config = dict(
    n_layer=13,
    d_model=192,
    n_experts=48,
    experts_per_token=1,
    d_expert=480,
    d_shared_expert=0,
    activation='squared_relu',
    moe_layers=[0, 1, 2, 3, 4, 5, 6, 7, 8, 9, 10, 11, 12],
    router_score='sigmoid',
    normalize_top_k=False,
    routed_scale=2.0,
    balance_loss=0.000881,
    balance_bias=True,
    scale_expert_input=True,
    init_std_router=0.0078,
    lr_router=0.00135,
    vocab_size=2048,
    norm='rmsnorm',
    norm_eps=1e-06,
    tie_embeddings=False,
    optimizer='soap_variant',
    lr=0.00557,
    beta1=0.95,
    beta2=0.99,
    grad_clip=1.0,
    batch_tokens=[65536, 131072, 196608],
    seq_len=256,
    train_tokens=647900000,
    steps=5287,
    dataset='wikipedia_en',
)
Below are experts of layer 8 (counted from 0) of a mixture-of-experts language model. Rows are named router (the router's row for the expert), up (a neuron's input weights, with its number) and show model dimensions 0-191. Each number is 500 + 25 x the weight over its row's rms, rounded and kept within 0 to 999. Numbers have three digits each.
Before each expert's rows: a language model's description of what the expert responds to. This comes from a sample of Wikipedia text that the model never trained on.

# expert 47
Initial capital letter of a name in sports tables and lists, such as T in Texans, F in Fremont, S in Sporting.
router:497480512490511453506504488530497471532476552487464475492476524508495516485502446528510538477471517484462492510470504496435530507492525480483512518534541476453503504499508517494534479468482535492506486509461505503554536524500496480497510514499482503512548470522488484473498517478474507493528500541499493528541532520503505468531501463461555498511498522510500489536531523500479496470491513516505492494518561514568511534524514486507458489528459492490543532502431486497476527522533476521489476505473484509498454490532459545496508491476510467465514481518488488465497500512555517529
up0:520512498496515532470507463465490464568495505518535465499496521531510524447451519564517497481528455525483477482498523464487554474460497500506522498447483506479487520488503530457492500494518512491543497488504504508530531471492448507501486532512490484523461480508493467517471483506467504531486497517485494551525521491530511515547493486464498559509502511526498514523458510489469490541536432478489492529526469506485531449508463540522490493527494464489493494497474506504496505490466451464504465493508526512496485505473493495480540507499476475496502493498522514433467497492506507486

# expert 15
Plural and noun-forming endings inside words, such as -s, -es, -ation, -ment, -ence, including possession and industry.
router:462467547493474506519525434477487490493470515498469469515455510533491487489488468479475538510533498529490495497528512499488488481459448478517538506507550465483481504465487504470506474467516512493495531519489501482522496522484455470515437446487536524469559490500520501495492486496517483495485522509455500492524518502508509504493498458518496549541513467502503445528502492510541502525502539479509474483521507490545496501496467493516482475491492510477529520515482451495468537515483521462453473493480499486458448463486468565498495517491486524502508466507489529459520500519501496532
up1:506515487513468487499518514484495533510518559530507458541504485499517503495484529478487508509496559500471552487499513474489476441447489496491483526523540499495473410505533474471514532531501521511484476528479529479583530483489497514507495491469547477511471560485544534513496516497557515500526505489521503514506516493498477511474517499468550503498500484560545519464512471517499462515485510466506516526494479540497510485507509508491490484489489475488507528512542457493543483515474489497527503530519524492493477470469503517492515503498522524501519503461484491521524485531476543513

# expert 41
Single consonant pieces right after a prefix or first syllable, such as a'c'quired, a'c'companied, su'p'pression, Accor'd'ing.
router:437471541462510470541455477523538479467472512502496499516506512526508488494514456517508509481496516498502504478513489476499502478480543510445503460560523475487464496465479536489541529512469497515540498525496483491516501525502509463544474494507531466506486496479533517463479506516522537490491525488488505516535535494486508512516518491490514499572504512500500477511510492506491546472481531516501485546510498490559534482483505531532455507514484503470481513556525458523480483461513517497540493475472548544482486514568496502531500533532537492500544506504494506495487490512545497495
up1:503503446515476503504464482486487457559502484499540508534475478488456514493495492510500478490505503501523503513496483485536519437480534526469491497527536507519470495484528506477527484468558499517494515490564511482465490504480512518472496490544536489545525526480543499469501502528506535496454519507456504505490532507483530487511571499530513507557510492499502481510477496485521511497443520496498498472510513532501517481480490532495520462540478476488458499535478463489491503522486487470525448497507511503507488519498513504509469479567469496541526531511448482539471515528507537521

# expert 32
Vowel and ending pieces inside non-English or technical words, often accented letters like ä, è, ς, as in Universität, Encyclopedia, Commissariat.
router:453468502523501508528530437518513473523448547485517512489477495493498498522492503510514564505512506517498492519526534504462499518455492500484521453512500491498460463497528464465502512502500526526512446508497557488507508496488496467545473456494516539490517516545488522467483532512492482441547534464458511543509536486508470461506480494479473509518488518505515523510479502495538517529469509531477497482480529513508491486510519496489546528509479453501481486499472485487490474515503532464526467515485482535506502484502463533556470513482510482467496553550507524501514478510523534501
up1:492543462495465465477508462528506543513468441517471491488513490517528472507515498542527505467504472520465503482525525466516496500557513500533496479537474505512532518505535486519515457529485503508480522539492505469478513515482468523511508525496487526498523507462500502494486555565484516487518487457483514474532499492503462503533491474495501524473508464538512479497486497514461463525459454475439507470500515537542517482520499510487523479498561510514478499533506524502498507473507483520569481459515531548516481498487488533491457517541522525498482527505513506502514543473515506494

# expert 42
Inner pieces of Slavic and other non-English names and places, like ov, bi, c, St: Stosur, Bydgoszcz, Maccabi, Kovács, Kernaghan.
router:468462484506514463525511462513510487502469515507484525501501488458501477480523504472498530460501512543470469498542476495486520523489478492469497500505527498495463511447491500444536505531484537511515515491501524513516482498500468503546501499503488491495491512503518505463533480506504532476550482512474490513527546515495499484533494516459507559518529524481491534571511547505467515474446499523485448505485508538592492468477494515506501502504545484470540462483501500524497449505493499461470470490470529517506480532527480494484499512545488500487498505503493475509550542517533505486
up1:500468517505549459479531502491551499562506511501512424521517505522519508507496482500509499484500490499482505514560497483497476504499495529519520530458449526534551497499527491492532469515522511502516493495503497434498522517514523476479481509514494510529485551483441546468495473496518497482505559475527518485486485539502560479499520513505522520468519458476478517492476496510468489509478449453555485517514551491504503502518481507479467547517474488454478466466518500492497466519517488500455481480534499526508489533508503489527515505501469514481462509478524530505494468508469494507

# expert 37
Joining words between items or clauses, mostly and, plus or, but, &, including, while, as in Hodder and Stoughton.
router:504481502465521487520542483500500503502480521482527463459443530509512496518520485494500487493507540551486488479492491518467492524491473471506497486516537523497455487487486497484489499479478486512497532475538528521550521521476454470535481477476502541467507538519478534485499519480499471488505542523495462471468542517518514460506501521509542501550520513527484457475524554509498489495500494520485445490499516537508496458539537506465491466502511497475524534545501446501512477504496502496566449500471527511459491477499479544496508499478486501469525543506477493508528499494563508523
up1:512497480515485469465498536518461488545520526508492418480501517491494465499533463530522495514513537520506535476480485502504514472540529465532468470483549490508500510505498522499482469551468543486466509511523522508517495499523492541545462492485468469502457497491488497518457489486501496521518500478479469498520508486545503472468515539478523524520494505497459455502483502446505487521491531500495543513499500541496500492512503469475483526532477523523493499482497484452498454528531497496462474479447502471486462529502484500520467487540519495493496545537495524491534496545509448538

# expert 23
Commas, mostly after place or proper names in prose, such as Frederick, Maryland, plus brackets, dashes and located.
router:469463513459511478503513468480506493521488518488501495493485513475516507492531482512498549515489528531466527485473540503476512503480486504484532462516485466518479491487466509496507445505491482526515502469480483492529501515512482460496499475473492505535516495539473494453486536471488494432521548557477444500495489527481502462485511480484503537528513467527448475475513536521505512506491492486482432469476494521508492520500525544487534503501491506479525497514482484538485491541543502473541478517435500525453522457551484511536498507493508477472496505508479492508525525517540532556
up1:502523538526508444486461540506480477535524501485526498483460497487480523464519470510474482542459483515536506473534514515460484484475525510488500513507502504457530502486499514504524466505524513493511482463489484509468506480486513480519488478478481496527496524501531505479457506472469465530513454549489468444480496478482470483451506489489486560509529479530490427463495558473525510462487506523515484495533510520471482513505479506475499480477452488476477462525501518502486457511474546513544475505496472504515481470530469481488480487546507523479492521518494538536466479468507508534